From a checkpoint of a small mixture-of-experts model trained on Wikipedia: 13 layers, 46.7M parameters.
Below are experts of layer 2 (counted from 0) of a mixture-of-experts language model. Rows are named router (the router's row for the expert), down (a neuron's output weights, with its number) and show model dimensions 0-127. Each number is 500 + 50 x the weight over its row's rms, rounded and kept within 0 to 999. Numbers have three digits each.
After each expert's rows: a language model's description of what the expert responds to. This comes from a sample of Wikipedia text that the model never trained on.

# expert 3
router:504570598528488598477417509503554435471572418564526515516445462490465493568498513574533546521467568466546540503436403462503524504424398470472579422570528489506446480497536541534483557514553528501493549460541445446633454442432600558514536498551520449441524584471451541461528457551481467579490435487526542436553612451485399520508494473477527528543463421485419582487480525471558500457442
down0:495484512442485445543478565525560409527449483578495449459450441576471453456439469600482478521510524495460423453452419530495404380498536527512511497571527508429567579503407526563543453494486456443415487563464447529423475523494505544444576435386510480539514602491435532482573532563367560613497571452444482497492557488543500531492556470493491482498536492531468396460486466478526454499495
down1:505554489467487440571553581455520441567526419510461511505580434471554505535510555474465417511536567472453470442452470590587482415533499427505507544519469526417547448424608454536424421533473538528493555515549500548476527569475564428512571437463481496465429466515560563434583563450625442592538454493481505503509438502444549459536481446551442492472494491536477531414451565508489605526470
down2:501444463567538471550474542484467427521464421511461512546423495551570465400414576508526569507556501440537503539583490459598498419553433537460469574487478496538497508530462446476512520409545580470567527486513466462432436477541403531489339441475438480577396602517467523420452544533529560515459531478507463560515503503502532477550555555445393459509476510521548444515521480448584500501445
down3:478417531507531603539518392486651536507403528538517499483559540524504583554513513475521439574612507547473477510498445554509594479555460513527482394464568468533527512518492506523456546542538531501439503567588449590512563548529422570459540498497504542477425464524510461530561511494428512478485532449457467506493553621507500546571530492472463538596498478418461661512495483535502537463444
down4:441507474515449445467512450564463530503527510506450446496448463481513433444588473524436565503514410505496401453564559501522524504445470479522480504461515453467478380485547508527534419443505515393478533488506500482450361471587531512535463534551496489488495525557415491482554464404417535605526456457496506442490532604425577455572372450592442456455405532592531536535524491492480527517451
down5:527526568519562472458495505493547574504531513518409486400570482413539524423536497540511539458471530485536466496507461445526426490605544459471581547496506481544489465508538534587349509545503517497416508544504566531507583511552475483589441425548532428485513506462459432592587479438543503522460536555466427487588541549459425449416485456426550561434537484477494508504514375418538538549451
down6:540544472497522594531440516469456448486522517453480512512497549532479435450476454491468544527500498491469605484553483517457485460486513568544445470516551476604497495412486577596594515522458550469501495541574558359502524451466509509530546510491482488582560484583512592496480474527464576531422531534521575411468496514463542525491588516487519414540494532567471536598510546712416479544490
It responds to: Middle pieces of split words and proper names, especially philanth-rop-ist, Powhat-ans, Nar-end-ra, phyl-og-eny, makesh-ift.

# expert 24
router:440550418463602561484547484436549451515493546545530455500559488400500531513458452442493463547522563513468503564458455529564510454513650578524452615520488440503498535485423515494549438511422420582530510544511544546412525520554461527487643511555492613514483456400447461538494507483531486497505508541496486466571530479550440488498507604504531494544593560482538579457434546467504419479510
down0:577494448543566524464511496481530466523451475445631440404463567501524561414477384538421551528531537528582427556544573441444517561461577477408452500418464536451489614553546580495536549513481399494575478582498547532505529506488552542519533468580452619473488499479500470496523500470569456469493459603516516545477499513530461457526423541536437470555496565465465544536491476561533452556490
down1:511479503426498501532514522480539472458476374493511470546448551433515435452516465494493509484552517528453536546467547481574495345458549525451549460490437502522469544539551486565451561432516597490576442425512501487504503515524411517484462476500445481495557601530577561594536439469534492469584514575470467430606498549596555520605438513469482552543435365547608491539504482509526471486453
down2:558589488508542506432517428538498514408462513471532459496481484503522488547556518517395508569475535438487518447573397519534505553499444429496514610543485518531464504493431495518530598534526533486502522548414573495380494507454419504479486436542469461595468538463556500508506521449534626601548544413545483491518536511515519484460520461527533496451516552504585536443573541520476630458342
down3:492419502412615492445511560412524445575530563550473488413542594554472502454440415467464485494402510516610491531628525489586414545493548533493578485570506497493466423500553439519507578390499420478522474495539548490469441436390481539496493557459549545514563423500438434501477531587445497522453508522536471486518472535462505515527472536563505475476574531544485476526517580577534475458529
down4:525519491483495472484475552531453413563446551494566434460531507560539529623472466452516506544483477473405500432656589523499510516511441350503544491541501480527514456595462550497492499554587412424589517397423425498516509598489597565449537476535545533513449474505577486468465531451439464516547473460498606504459605535517508540511549505519540439557542441509490480495488476501445499508511
down5:461567542455419455485496545437535524473508648488494473509434396459470436553578567527485551439455426537579498574529498544553497482503521547494405487553586387502480516541574433431489479491538465535512468507490491469513508459424490480611620485569611537555492456456429457578489485473513484527498536548488436428481501462474496577562554489539572581518458382490461489522468533514469492467544
down6:463476394477521517455457458516534462439483517478519498489446449550426464505554551472554457440550542439467467578506469443428571477486470476582501515417441459514522530443426480438575469463497484527498441481439458497415549530463564471421604502567543618509495547468526525559538551538495422585527574521479510573559474473483486423532400421389544383438464496452451488557457483458416473461521
It responds to: Accented or non-English letters and fragments inside Hungarian, Spanish, Polish, Turkish and Lithuanian names, e.g. á in Mészáros, í in Rodríguez.

# expert 31
router:491571539596385548446591494547537571537491515554525527538469481485560454592397480545491576479450519483472533552500478495488531455408506427456501441494523478457581529535481492520525505418463437436484531471564533508524480457408477535468520518403437519439534533539621541508528446486423508491519531472450429409500495446596565492435530462552472583563551472541412613490476435419500473529446
down0:487597455477456458513568463579479617468516565613499503636528476548461550561497430473505507485490534519485468613484493541471533470520504449471467551536514452567488590558518497489516568567514520414518499549476482446500604480570526472510562496463444453531593503476530426506468482501471483542518400481410471482533495425477409574445436622448489505589565448441502494542498569455436432502538
down1:529547494546545509425570550388533483515511477492481501441513466439474535571472544380453485524395542499468433548525484417497499452460483506553495502577500453604511398486514500487585527499477500553530488543586395516566488417520454562503555523632474484503530587581496514602447519448534557440486474552500505517454498507437608522501521414489461531535546494461486579429438499438514474607544
down2:399549531587481502491501513531551525466451557481525517535491541473507429525493454565503436499552524473526406419498440460506462516556509527472507523571439543481497474487521473566533511458539553478551565401500518564540546471477536512478449440475541573603562531542576469469511527521523446541499492453596478415556447593571557424557514432421392441461489636508525396505577569468408523442452
down3:523486456479532461539504499411473443483501413462523459536479548461489552578574434466534400458502589484537423534511549487480526494545449576469518486527409529496486473498506557485592602494471507435540510577564506488495559538471466533466467453555520511402461544451422534410553484447601417579543546540567543534408529485559464455538468548595453588408531460479486540598525510511587474434552
down4:466532553529536565461546477492469590539507494552518517515527620485447424445534528430541596495471462469521500436539461518475446537455533381562558461538487584522518406507541512547492498373561456526485600476516488485555455499456524479528518492485479507488524597513536387527491540489460527441465440507500507471501548589551629463450537358583517551486420558515546518543429528552553450442452
down5:500425602518570525504626529495407472445511471538435498482467453497537490484570605490537423480565471507451461459568531458459505542556523519558465566555517449568568400454484452492490445492430564514527588503435460493463510508508548474568425495483479582525388522442409419513451537494509528446484576560518464614460418496529463565494531512459465475486551463588469584460502473453505476406554
down6:525542500468525396455495436414479512444465579577474540516404481531473503457509530446537461528465541578584461467573473386585473447536539459500445459497627486536489504554598606556578431490513546516580502598476540434528567506584462516526485530556545532517475504530544528507401521544564374405468490441530564503534518493508522583497564503479506489543430539433551447463470476513511474493477
It responds to: Word pieces after Pl- (Pl-at-te, Pl-ut-arch, Pl-ay-offs) and short head words like Top, Fort, Net, fact.

# expert 22
router:493524550543512680433500448522545459492462519580558474576533496514411504563458589467522474480482461468511500504501524486529506463420518499512483457532518406539548502459537538516513455484565494475513551535471482460498530499433681463507595517485572646444435461582469495420526536539568430563481472565479509535463499470544511520544466519540498471403439437552466560528465402489563496459566
down0:490490538490493554444469494507567453517447447552460542556462553442537449414530538558549571600477535555499483542482570492491445505589511455619584441582504513523450503456550425496530586486550570491491486523509540441498385555446435485473552532463499541494571576449475492421413498451494597487577473576400540484508456473447445512483482455553453458510532452477569451465562470456461400524604
down1:437512508418493508559437542576516488572569527497513534470556469551438449491580420559475571584493534447408482529450518572540598453453580493434494457585573516491510511486462514460416399550424487493502426505517440484554492600459449483505405527591505422561577516511440446565507547520546518501521497516502531441483536474462473549479478454429487447471417540536570447444453523411530393500538
down2:539497433502440493513511504482474536502555499551529513457520554435440523520458493392466504430483639518434566450445425502521555513418493532493400486459476585512532528513432376475485415439469472567512533548530546518457492540484572432398564561527457331528525420468470541446475433469473424526472498613460509470576495516498457491566478506438477536478431514471429480557512420475528474526496
down3:511384454513515601454497530478516511473478497514512547582482554548491386481468416484532530518480413573489388508378433493484450499580469506439501476476398559521573522526505552419552497494521486553418481557509438439608490495575527453462521488469498548508450507557591525555586515498547485431527554533502487494512587506477482428380493537499520524482463568455542535593565556527574525579461
down4:485453426507531458548464517384527398440425513424483425473520494545538569527520498412484587540493546536595504649541528464462449495538525552571439594498546491500512551515454448548527509543559491418482485495392502497487537500519479433545556529574462547519497492442493418515565491584436497512607523488470534514506470492554552439537450533465502488356526462567455539514516568558520485400520
down5:443530533472486486488513457534404426453495481510499418516441513431404429551487527483500625542515498445442551514453535552510570533551505490526513544480524465499591545485529552431534487481435562545463589416619519482488539559493523422513549520484577457459418444507547464474536462544495447589466520513450473560306478415441544601531421508458460541539514475512520460457511477432518528547496
down6:505463455584530460529471509491462584426501508561483516506484559595427464435602599532474450534473497498572565496612466439504489449581464540453421438467476475485465564560469524608456511440485565491514591451554570479473471555445432510493513451463498534530486378485368540557561469458438492489496508486489501522527610412423496509469613467497544562538464490448488509499497519528450521541426
It responds to: Consonant-heavy pieces inside names and compounds, plus institution nouns: Ost-rog-oths, Titheb-arn, Red-b-acked, Bank, Airport, Hospital.

# expert 52
router:551568576535497422552506534570451469521399541411453524588560561505481550420469541485409495418479439494465559456547511484531459581444441463490438480513540583478490512497502424546494556531542572451559437482490503531493543585499525420443475445571533446512447510576547622453561530481507441442430569521460465546488511561509608461547488370542468566479531565547458505475488512518558525464520
down0:498539463518514565440516574423559502391523472459471464601434553516495525539483507507503518500564552494479532490577492508436539504479549596431546518520519413478494507425504463545411520513503436512546479510635561627486505515571518523513492457611476481473472457517447459549463535448474539515590523527489531522521442569506375502431460663471520417569518547519473572485438509489457563437534
down1:544547437487539520439519478485514558429517532480499579432539528485559434447530493490526449432561587540454500457525468431492512496571603491451590566525500380526560569550427580557514451547526430568429503577390473522519489476489457538483478446582584547529455509406497559461558519441505486544492451571578526440540509506499564482535556464530489473425476548383450519538567480491441593463478
down2:542456507533488502500453544524409472570518443543494546526486554555461543413443517454496546545459559505512467482477500454543543452422482562564515495484441408459517571507479412469528477508528502399492425468640543461499526441513606530477462572527426573491468510595526479504437440541484508488557507597375495528529437426456462467547445516557494611521477544559576459438534495478592580446550
down3:525524483446549599521516444520480495532424545537573566563534422603403447511506456550555386549529527590470453557489435440510489501559524477510514520471565527407463504478520547484435483545540526568511498456434428464520468544482538484556473573533509425543593511496574495574556529502505454510458462532475462502508479563589524514497477459450568474574470486405472407406624525579480574510427
down4:557526554530618503569535467510483419546501516395443549614470472494568520520586587500477530407513457513507574424492479402504531536559565551465475464499586509509485493508496450439440511467544579481557416520558525507455457514550489412554487491530466499446479440455497520542502462579588590507513457509440486464473561555523532446462465517546546448544582441486492610416523377518536460508565
down5:450441460491495517533491541538496492581477452542515515521560497571545503524532471493443418512410676500482531573482453492528399435534474544488525515547495452578502445456419584459392438432506518479494476480650471476597538517595530487399477613535515484449493486524577497566498520527476502514502538507578546435524502543519549441446553541455454505492555419446441501566465427501480442478504
down6:471629363492523583514476496423520462493511449468481489462515538511488501514476492562533510576465462489532528545527480516455484540476492533564488439511588534461465421496437431524521452425466426471547493546504498541505524401572556481431498492506498476614423511407535534462514496475546415560500443595433439457495468475596465496534356619600464523487530483527543523392429521523465534469492
It responds to: Words in section headings and common public-life adjectives: ==A-uth-ors==, ==Sc-ience==, political, public, social, main.

# expert 16
router:426507503573430459544479533497522538481477510521501451512553454425424569522452553501465545541540486483507529398478573538549495575501415513548537478534531448555511621460551448552511532544510491438556512433507515504491502535494559411468425391562495439510414470577623554438542453500495457493510573508509426563510548541521501456501505527495527570405517511598392581586401516542566479543544
down5:590547552515467415501444591491528529508518514493552505453504441406552551524473503449505379522574507468527453514478478451495444449490590556563544539422536442417444509495476572464501519567426494574450517530485500492447492585649464476411503467583500492523456517539478490479625525414534410495458533396616508501546509528517513479518541510442548511470498472403486552474465577555525543464456
down6:489532600499579605516562467476572436524567498477479523523537530461470449527494454582517538505461605526464554502530454545478539523515619574617436493459451410456516468427518533523510462511449580463529433553488541477417419551501425437581494539512514530419466467496426515608513460485525509407471453500487551528569464543540505488447548442432557420566546516482535471475544498400425441511529
down7:609520509449498513432531498482584562438491526427463515535455521476568507445603510481503515452403452495586378480477476525475480457502476491435462368407514525464504541565453401461569451537504516495481443470617436479476388478497555488488461414615513467461468480420494494522571433460452556511474464521392567547441466525515527477510498507552517472461432501459506435491486414482470473436457
down8:548408537524436523494459412459421568538456634474547523489496560446425437438480490527523455517416552422476509507532550478510465503422528471506509474528487487459496604481505537539641491534598596503494548480505528494518436542453496495579410454478533516451593474518413527522575542414407592507526435528465503478463538441518521439573503477448499481487487499541523482501557414386438460497453
down9:489476501599485510547523574445482510556583519457442463492532475523513545420483487541477469536513394464464491514505453505479455472558513492464456544499581533510496447434478405554431487499552482460504575486449474591487420604543488528426386533335586462500483491536553432490488516528497486552510590449513472465459464533536462522482489507427426573441408507514576430512448488579460383459421
down10:586603459438504497461452556421460542433489569485540471531496459469549428581481552470498545509496468546502545493493567540478462543427534436533507461494573472507593566513568484569593515494542497532522535505437457479585510431425522358501537495559583592539475553537419541474574454485546443606550482486499450536434440542493534481441552556576547503441408443458472532523472461469438507574460
down11:543588574472529521422528554509491550609589501460612471531438484577486510527455579492584498402430463468426455576480408549445449493426505495555563514549482480549490452547604501505473455557486440621533443544484451465454459533435490468526481462505590542476536501531503505538510572534534504404545521496514510491554533515579387515505447489526544435512463443425495495402560483512538467531572
It responds to: Adjective endings and civic adjectives such as -ic, -ical, -ular, national, political, Royal, Catholic, especially bas-ic after the.

# expert 23
router:492543496442430489566570585419473519572540499471552526476496554475371534555542445446574479457487535596499561509529470520570567494450589492492488577412448545438511433506443467433428416442444465461448440452483472473452552517509496495486441511515410446506573524521506501588546520571551554506572580447534536460472462469459448503418560510547442425526447556477556515489559575564511494589446
down0:537525526559490509443614488503490541430514450449500468472517509526550513492539544514495518569463488601464560516534547487609556490471584440559519475482447411409413505451457403542517536538541505529458480533531482515479494511556471495374532537479485529571431496422472546420445588469647553457481448538484411433489398480533506526466543461558458585565471489510596491442477587500540435522504
down1:487409537455588588504550480528466536538464516511469535478482493470506476491430452522534559492549600457518537522474411471500485537505522440512506485549510568504591506567478539469459491475411577532513518499561474482495542516423517483461424515572606449517551356504527512359563592479462540468511531511348524526522429501593506465547489567416585546522481488576557460387459473492483521503515
down2:526543484518560492466528431392567542496448545361524469579525487404542559556457500489565410497541463507525382420431494524471546491445522488503531506487479489442504581467548512475374545482497496453464403565460551429489445466529529552476506416508529554482532486501424649506564522579476502487522537478540492506440543445506430500404582516554471468457465586450480572439448512512505489447488
down3:536432490429470488490505499511396580499435459473451519555543602459477651443552529431516529495436540550460627563491491503415423488433507518481480363534461534536460493577423508480493454468443462459525398485470452523475494568515476507559532533521591558455556479454478565526405468525479480517583511520465492557504470508461375455512492406575449414487459451539527488515496485515537448519501
down4:492575470506474562528438446491503482542537391520530510515451432569505472508452463500498455527494467465582535510522572516489516499559503449468573479452576398455527560453528547474485394432520454571477470514526471552511491528521496487566490490476482422528613589462511470368442562590555572503521451402474576445466480491502447508425551488470447462599436364571511596568509501443502528458504
down5:439444507559468390445444472448541499493482493558415501498527420496500513460516498505532489451565476439545467448499369613563403526519521434538538440462488533547522408487575520481500432541409514445533546473500461428468437456502546543397469506544562418516461546504496564390433522452463507521485500556566520507449506589476593546465533602483461421519473514472482592419450435457519484521481
down6:497423412507503465543550542504521448667496572473524515476523548481522580430489552468553562452499507474407496480473510428489484495405547543490530479558516491450574508515459419563460548461521529462469539572435523492485572524498492598447508527445444457532444534531572532503515497430508559407436437458357513427527502555469446468439526397447458456503444486433465482454482518410527460391518
It responds to: Line-break tokens closing a list item, caption, heading or sentence, often fused with a period, parenthesis or table pipe.

# expert 58
router:512577503506512412475495503513469500478506473546489611418446465572457482514449464534497513507549549374532433457434414527460552476493489362414531584521548481491564400564485552490474495513570425492440520465564450461514581458510422568412454557499440451495592557472460455505449519551419413565540522478500458435514470482451468557442561518504432501519532497428445529572542469473523572548473
down0:472464420487498571439459497459457445513411486545435553560500638533478480527437478584432537495497470502477515479525578478569523497554508415512512380433515560537504511469507523498519527539535517491392462436512460447529579568449493537477400474487542502542496507460604481435521548481541514437458469466417438546562507494584514473550524486466510536539593535502609467469451493609582432453612
down1:620535418483517575471542410510518493451539530444416440545455549504426546486571455445433567461523474512500582477545523448529394499518466449457593417521437440509570526467509404427527507518482477539514500579485532442455452497564464472522401475486543486523413472570587456564479489503501410485507535488439504482511439614517428441533484508566460519515530497490508440518580612558563547451496
down2:542490485503459549523483515643491526546469486560524516441433528503525517496517553577419504485518540524460504481477563491491590479471537461484569501510456618512504556471401512461515554557558540581621482376559533470499498477473474448462558450506509392551511467662456561509501497542538435511544593430468451512551558523554523502526470548484468493495513500467537535319468502521568470525533
down3:438491421455526444509510460480409517529471519423457466500461491694480500483449418491426594501516423448516513552478462522484472450429397475480533558514652566471563530582561458482478513542517515487481537485493516483479581495564458600544438488518458499431429453389478499540455586529496503495492500470485442501462486500563504545470531518490435427476503510488493511581445459455471501483355
down4:513565442580518453454476551520421502553551530556399477513513531514522617496455484443533510533481579490442526463462532518420558385543503504506400424506478505478421544521542553557464462499474497412487455525506504534481459459564524535505455473508525515403490481522571640548500530495399578508413578606559508567462518488511479455497475495499432466524523459578598418488483590505470553519597
down5:433490437575469508527518563537535507411472521432495511498555622493518453430496442441476507557515467500496467536480453454556518434507481521480449439445563499544511555479563425520520644400514495327496510528498468465556447511558555420472544478399515572543446541507421486456510553485528445518556500522530505558611555495383474425480432442523459495507480434488557512553455494548572533498523
down6:427504596454418451506462463488510447551578488581394574571537538498533475457503495409477593563555486511529498459479522504443447545523366480506573400484454540520488498478568467507602521503627473470443490501483503550446476486459498576583443508438553486472566507493443504490488444456546513516541469524552551498448505523505434524577502570451478505494524494497499502524531660588507441389448
It responds to: Space or line-break tokens before years and figures, plus verb stems such as compris-, describ-, invol-, and percent.

# expert 62
router:480517461495547565558599475525502446546525524458487540487493484514425530514448386582502481473523579468419511551512485500502556448456652494489499590498493424450439543482457511516505444471456420511544488521479471497461540519578499534470608498576432658514517460363535457561464456539464474465481488530507485492565436447575477429478507568548485462527558579530575593418529487437467520473492
down5:520459500637540519529429537444502497602567431489497497417534440501494542521413418512416475537464515467484519505531386486482511419464480553413495547561557544496532446407523451458484434534467442485444521536477499500544542506469572476412449472488510522389468538490563574319533423538538495602482546484540574459473447541503525542432440518424460480485539476475487436494485492509573483505522
down6:492501383462484498580507422525497534562543572501519472477582489535522534525493508505518459444429470568562480509548463497554524458481470567479390515440533502578530499506558549487523582459398428518482510511599535498533438529552547427417615466514527464588563528479453511491492377502460554484499493504502478432598507435509535449533621606537583539510554454435464552536578526438424484506509
down7:511465521546532465530476463562577464484525481548476524488437490489477512541528450513552476471502499489426515542460568400525501489455557503540532544422411506483428490596528457517488462399550496450542548394510446511538596498453494606457542539401454473533555420604440463576509492493518500539537497488492531574490485451411397408531589508568450475493483430559500556601550540507382469576455
down8:452569522543537493581579580512532425508528475559502469526451582463500449479538432468482504538607640580480576478574467459523439515461496546582514537487487499540488541561591492518537490507483409513574563493547586502480484422533573468601603533504498485465538473484526493523468403599412427503461543459465521567472504507542522553495437371490511526489516501478463545434513486544428426551455
down9:508479439478387436549496485533493525459416436513523517586457475481409460557391519463514489538587526497550481452490516478426512510540553560414443554544546540505398517493467451455519547573471379539482541547544544495473417472514500558362439549488506526410553416471460614444410520450512492519436441559540488519541452529492584524474501494498479533531540455461406426536457485478525469488572
down10:456417405432542508489551542443560467476472549516446533597431596565466462521554545425455534432584570529559432427484517429480488539525512525506473453457522519443483498569520476492520578412426522451545452471489518456492562441525449450573492503515458458531548505466509488543577420421454434546512503485547535616537504547377504546588473489484535536447493402546440475433450441447454544450458
down11:502508506520549427513487541463565442686473503537467524508569377469532563433466429526522535509479618536465471476519477520503543529414476475507492492527576565532470428449502451391476490425556442483494345568476487529473506500443463512560483476513484553525633450425431451546449436591570540450488472452475487437528518525500470534441569443468571495486477497499484530482505508552496464451551
It responds to: Leading spaces at the start of table cells before numbers, plus accented capital letters starting names, such as Álvarez, Ágnes, Ćorić, and superscript markers.

# expert 51
router:514495390506516615433539384523472494450510517583487501555490462550512518572407560550532496468514477557517449553513514462466570490398501540486459430457507465492493482507516494448479482531403462512474428602515416557464506462425581490476586546524532652446573555591424502436482482490471617523514450514485473444450489539519596529553571499529463534523486526489512504581529446470564451437479
down0:490472483520520512510525489491484522467434432503503489537556478455514513528451514397501428488522459519525456472460464515535517403482465472393548540463437492525457472573471484460558551505565473444459467473461472478513576474598509527440521498569424589534456507601530599427506510501419569612546470460465491554417472476447461541515619517644510477508404443440368493579506529447503593484512
down1:484532542525559492544541482523474427544561542519451450446551543532515437507469552526474550477435581456372641520480551526479466416533486533478521498570513422472538507406506508461359418505486557515492519511466511394445506587506486439508421529510465526402528443475469514503452540434543490507440428553492444536503479515479513491478525510369450476551538468455505427400486410465455437438580
down2:462484394476459459519462547458421538489518457624506554518484549520500492403601544518517473468476553590519597418482472511480530416490529515480498495534436423562510415527472461461491546521474539457422490528529488475452474523484553520541568537329567483503535624556520507530554437502505608494533561504532491487451463415568428446551499514577464583498446539484448449438534573502560478511468
down3:612513560401492464494571486464510507379567518471513582526517498515570517478496503435540452500471508495523433496467467515492500544590552520403442577491539468528431527596409510529530575588489486491542560533504530536610510470474475498520508483567565457496487537372557509492568502529485449533432543460516523450469482510548546457612459557492608450478457502538485602544505513509398503370546
down4:483498542384532452418501515491485485472471542542420491455505414561481557516527520538521451528552511514526549368445406490494511543496486457500448648513504480548458473494535472376446572538446457532535524455488455469564477448470511497449473457504489358519527500527511578402527582437534428605407524459531568468453559404468474570498522476527466511508480497468486528590550582429512498538526
down5:485480497511539477480392538549493603468452460507534498404500461518582492557509534532579517534500516418587477498506447559444588562503486520492461557473534501503513456480562455480632524519462436475446544519522449639538539442460540504523417487486491479598457483531561434550548531390427480532559558469358492470568505491497444496523542487567485514445528516393565409575562542485473530474525
down6:544573427506504544522493482513441486513484478522498493487422462505530483425494432566477525540494536507572411538466519416481495481525516467492507498495463565477571584570494465503514518513529450528502544476347453548507514353541492444544403414412526542505484401479440539556476467496471420457399450499570462511454550463485483506447451463476555437459473407408399572480496528582437397560498
It responds to: Final pieces of proper names and abbreviations, often after a capital: Gosp-el, Sc-ots, WW-E, NJ-IT, FC, plus Company, Corporation, Games.

# expert 12
router:456493519494572577505544474477487475493511484514503465421538468434464472511481413545494470516551587507417503562479485504563530479532660528565515601554498412505509464418466566475526483469438460608524509531513541553456454517600496476504646489568497606517497481409455408484522551503561465479459532544588542502502477468522375439477494570516566467534497557421527494419467569525466489493546
down5:410488511453468491488453415505503520463463404481559554551465575506443533456534622575485563533461501513496491420428537557498430541472452466514511376578456519485540510429450475534460469499528567493599490461472529508433567482419436549525464505435387496543469456477545593579561524518477418422586476498496520440511477492543442530539484440522554492462512539473479404457478486430542623519568
down6:471521517499541467546523460563486567468528535566515391412469561481496506572476551434577604556475511525516536491558481542448518568547532522466553455519590498498441404508539427400517479368405459507499584548495539500439433469421476537417509424589538459488461501479453524480537465389493536572480493423531467530493509539549536542427436514482487463451464480507484411423542523474399478465574
down7:542474404549457467527501555418548498605506529475517486490535497495519541472483533398476485529430539464408586582486554559540498486359441545623421516474436534519439572520542513433629436468446454463589488433556477492522571488549456418432493464523472504454495440410503565445505474539450433566533512477524547478586584476561489486514426519501484484549508444516490526468520478509426538510548
down8:560547488448569494543489382522505465462462479487542516554508457557583497443525565457465460477542484471379445458566492522430486569550607576422468498469423441530527539528507572421524473491480478450464405531539449537539459491563476482535424520496545445484440434473499547503568522436582494546491421446537414556463463452501519504576509523568535434499355467533475447456471467549410592503459
down9:503447518475412470569539534395520426428453521491540512476422515494526522505453537517445471497534556448506426371523546430513483461509483472419541543541484571554469486515511518478518523506476593469570443544493525497604559524577535579488483452508478453501441586520463546509407487491568508524446452512459453568459616530569572632423523524543386567535471564511526550532529521460475430595517
down10:361402485497545531513486457490492511532531560449571478613531587366584416519483487480523531493481509473551464532517564572468448487407497525570490556428542411523580509425395512508529461528473502447517453529428372529503525512466509521490506546461479515468527395602452540464538456494515511448445424487529509485555485548495485473457394461450521421476515522482586487562541546569484501541534
down11:533469470514547508581629509496507462529563562463513525433533439498567434550511585512497485588547413437521494534584519433473474584557500574460478496427533405489492474517542538438395537512477378492505551506535477558609547446491598508506539467395528514530482478474478545417547518492417497577399426518537537529555514464476477500415543574568477559514552541499538496460476502454547439533544
It responds to: Bare space tokens before numbers in tables and citations, plus single capital letters or name pieces like J, R, Ro-x.

# expert 57
router:565588583555578476518465414503484497461544466553505559560493446525428559520504507509505518523469458485497478430529483483382593539564421388433556566493536454536486494561505544413418465599531454532436539470554395530499578521506460515499526537579513563531550508538443488505506532554565574572575494457536480466483558429426451518456573563544484527487476494428497579579549487426485537568459
down0:437524518545553516445515459484543404542512474368475521531409488398479479515496424517470507484467414550476581467523441402511491464532541475494473463486555476423460499530504423473465483539434518384492474498500510588444687508520496569455563414502471490518444492498532525366529521479456472583512476499467582449540517591441554491508500475517499546501556625499489449567463517529447505524470
down1:518509446411449485482517469482507473432526555456521452476451402505506528516533509524520389539625587477474494500437499564551563484538537536411593518504443402483506522486514480481538532536528457463555568534588484453420462497436474442517483478532498481507596545484503526528493488533457394463534379460512498479450582440479615576432599491420449423527562473461525468393506476465583520541527
down2:535419481545546537492445536499514599522463465468369502492542479508506428521547502564522594513499443513414467537500535466527364554485460560417457531544567477562538463530509408457449503517615593480491591536395542479517439417446605507458560469611590528540410582488468509459415474540579488536478544508483492486540531477545496477527525454526484543499478498567537506482444518501565531468468
down3:477517532463506472424448609578440510482546528593480486541451444444507475483591436475454504465506520515484492507520575503537452478536415540493396543539579580583487461458472560524538462447529550441476518451531378578523608589381442520482469586487436458549451512498466537484476444536461416498396575506521479522482535543504469474547545424538425507501460409486467488563492492592492539557463
down4:499598461510574494544511596537510446514504442520477408442463484493419525470521538463480481456398502491476510424453483414567536534504488350496557525503472537564475440452404482381471513527565531538530544583478480479538536448533531516509500491471513419503529499416509421445481593518561474525537607391551475470469525536535495523513524546471418472414562560524425513597464568539433428485509
down5:465420481541489492461502438513465476492428470401535450501477483508465499553547459447529475515588573524501494554445547492573522501507533529455515534538415478556569570394525552477444553473442469557495416469528496638475586488538512610432619499478495486596607529486467404551515556549468510540480559447531502492475392426537460513452495500530532506486503502432608524582451528466471557441569
down6:461540502536479479505491493481493465476474520414504536474472504558385396381484481483477548447526592520428515477468487549568493523470550435542439547487517496560395529545487572548490484427426464495401510479426565505530459490483457490531529436527574518447506546528510542531559403455636435549396583581401493529500466529516437487565560445515475447478553514516412597480542493500499416446525
It responds to: Closing quotes, parentheses, brackets and braces, including math subscripts like C_{3}, transliteration apostrophes, and quoted titles.

# expert 46
router:436511481516594559557558545464544467541514454472538527522460463522473546530476382548513467515543576514394464487515458529564536496472648513497495558506521442491500482462420579555466457503422445550529450538518475498385411531575525526489603485590394577471477492419503442564489458512455496425471569561509515477576484413580457430446518585490508494559528584486496568512506559499508453494486
down0:540527520532441426572521439486520452441575473473599545508426502457468397492487483459456515502416481512476477343472449524486574530494496553475463420511504478560516553568644550482492472526507516447472460556509522491582545432414474510525477413551444428489503533496503547459493489502593394513563509513532499500469483455486509500545488588494507356530565547524408525508514457627559550519500
down1:477610508486496505478535502637557479459461341439547422462480483490538507417481422492521514513429413522479390500521564510583468470513433460475514475451486563524521458439489395484473535549450465600511472507533489480479530488511511554427542493411456482486455557432576419526523555440510446520491540535483462517527519554473499512523552493491378459390498578529442526572544583526487424540459
down2:593535581488422530501496487375501467419484552539538588466529482503464497446534476491602509437429479518568609499533466488572552460583565581454394593487551504443464503503505438519480432523485530492509481495501551383509449522421497498561542480459457504487431545460480529521493517457518518493572497549498504438411590481453483458530542595546585587462482570457470476433620487478489528558527
down3:491529549467558516529518435502517456406495434562576491513572538461462481509519478485533594513506515536450483419509498491527517541461478512626476433520592548461547492480544416510580521507505468479401476534514611497505479548477488622615571458461589525508469560601565509404576520528570583464534492529558559490468433480525404543532589448482432556471519498513586503517469542561473527424514
down4:505387418483516631468459449578478506601528412498536442417500434498483504631520494533465429502514438500559453395405430553495453447496470498414546461517511489507531473479468516529490429559570481519448553499568452474454474485561519514514502412576389534488494517484479489475548504468448580588520519462542501556387501439530521466466505579464436556481572525471486510563586512545557534494497
down5:564523507505499453577603453518509538534455456565449519475530455614495585464469595476471524538403389458557507508512474537499585539495583411540545535509475463446439479501506546484569451567437482483557586521555510464506422531527486552440444520527544458370506525536451539387481460488421511537547440540461473542463439499463513508428558484549476548554514488427534593463544516527494435610452
down6:435471538477393494559445473511523538513555429514556438486425524479522398540442566517538545521607492474496509508434472511478470389490419519550421447480502437466502488464484529389463614561456483600393426523543429498419451542472490459426455505597434398479436534519490460463457445544441492500476559505550537459502438472488566506600441479536515469535439486470504530460445478490554473453448
It responds to: First letter of a word after a bar, bracket or line break, including accented and non-Latin characters: Á-lvarez, F, N, L, h-ammer.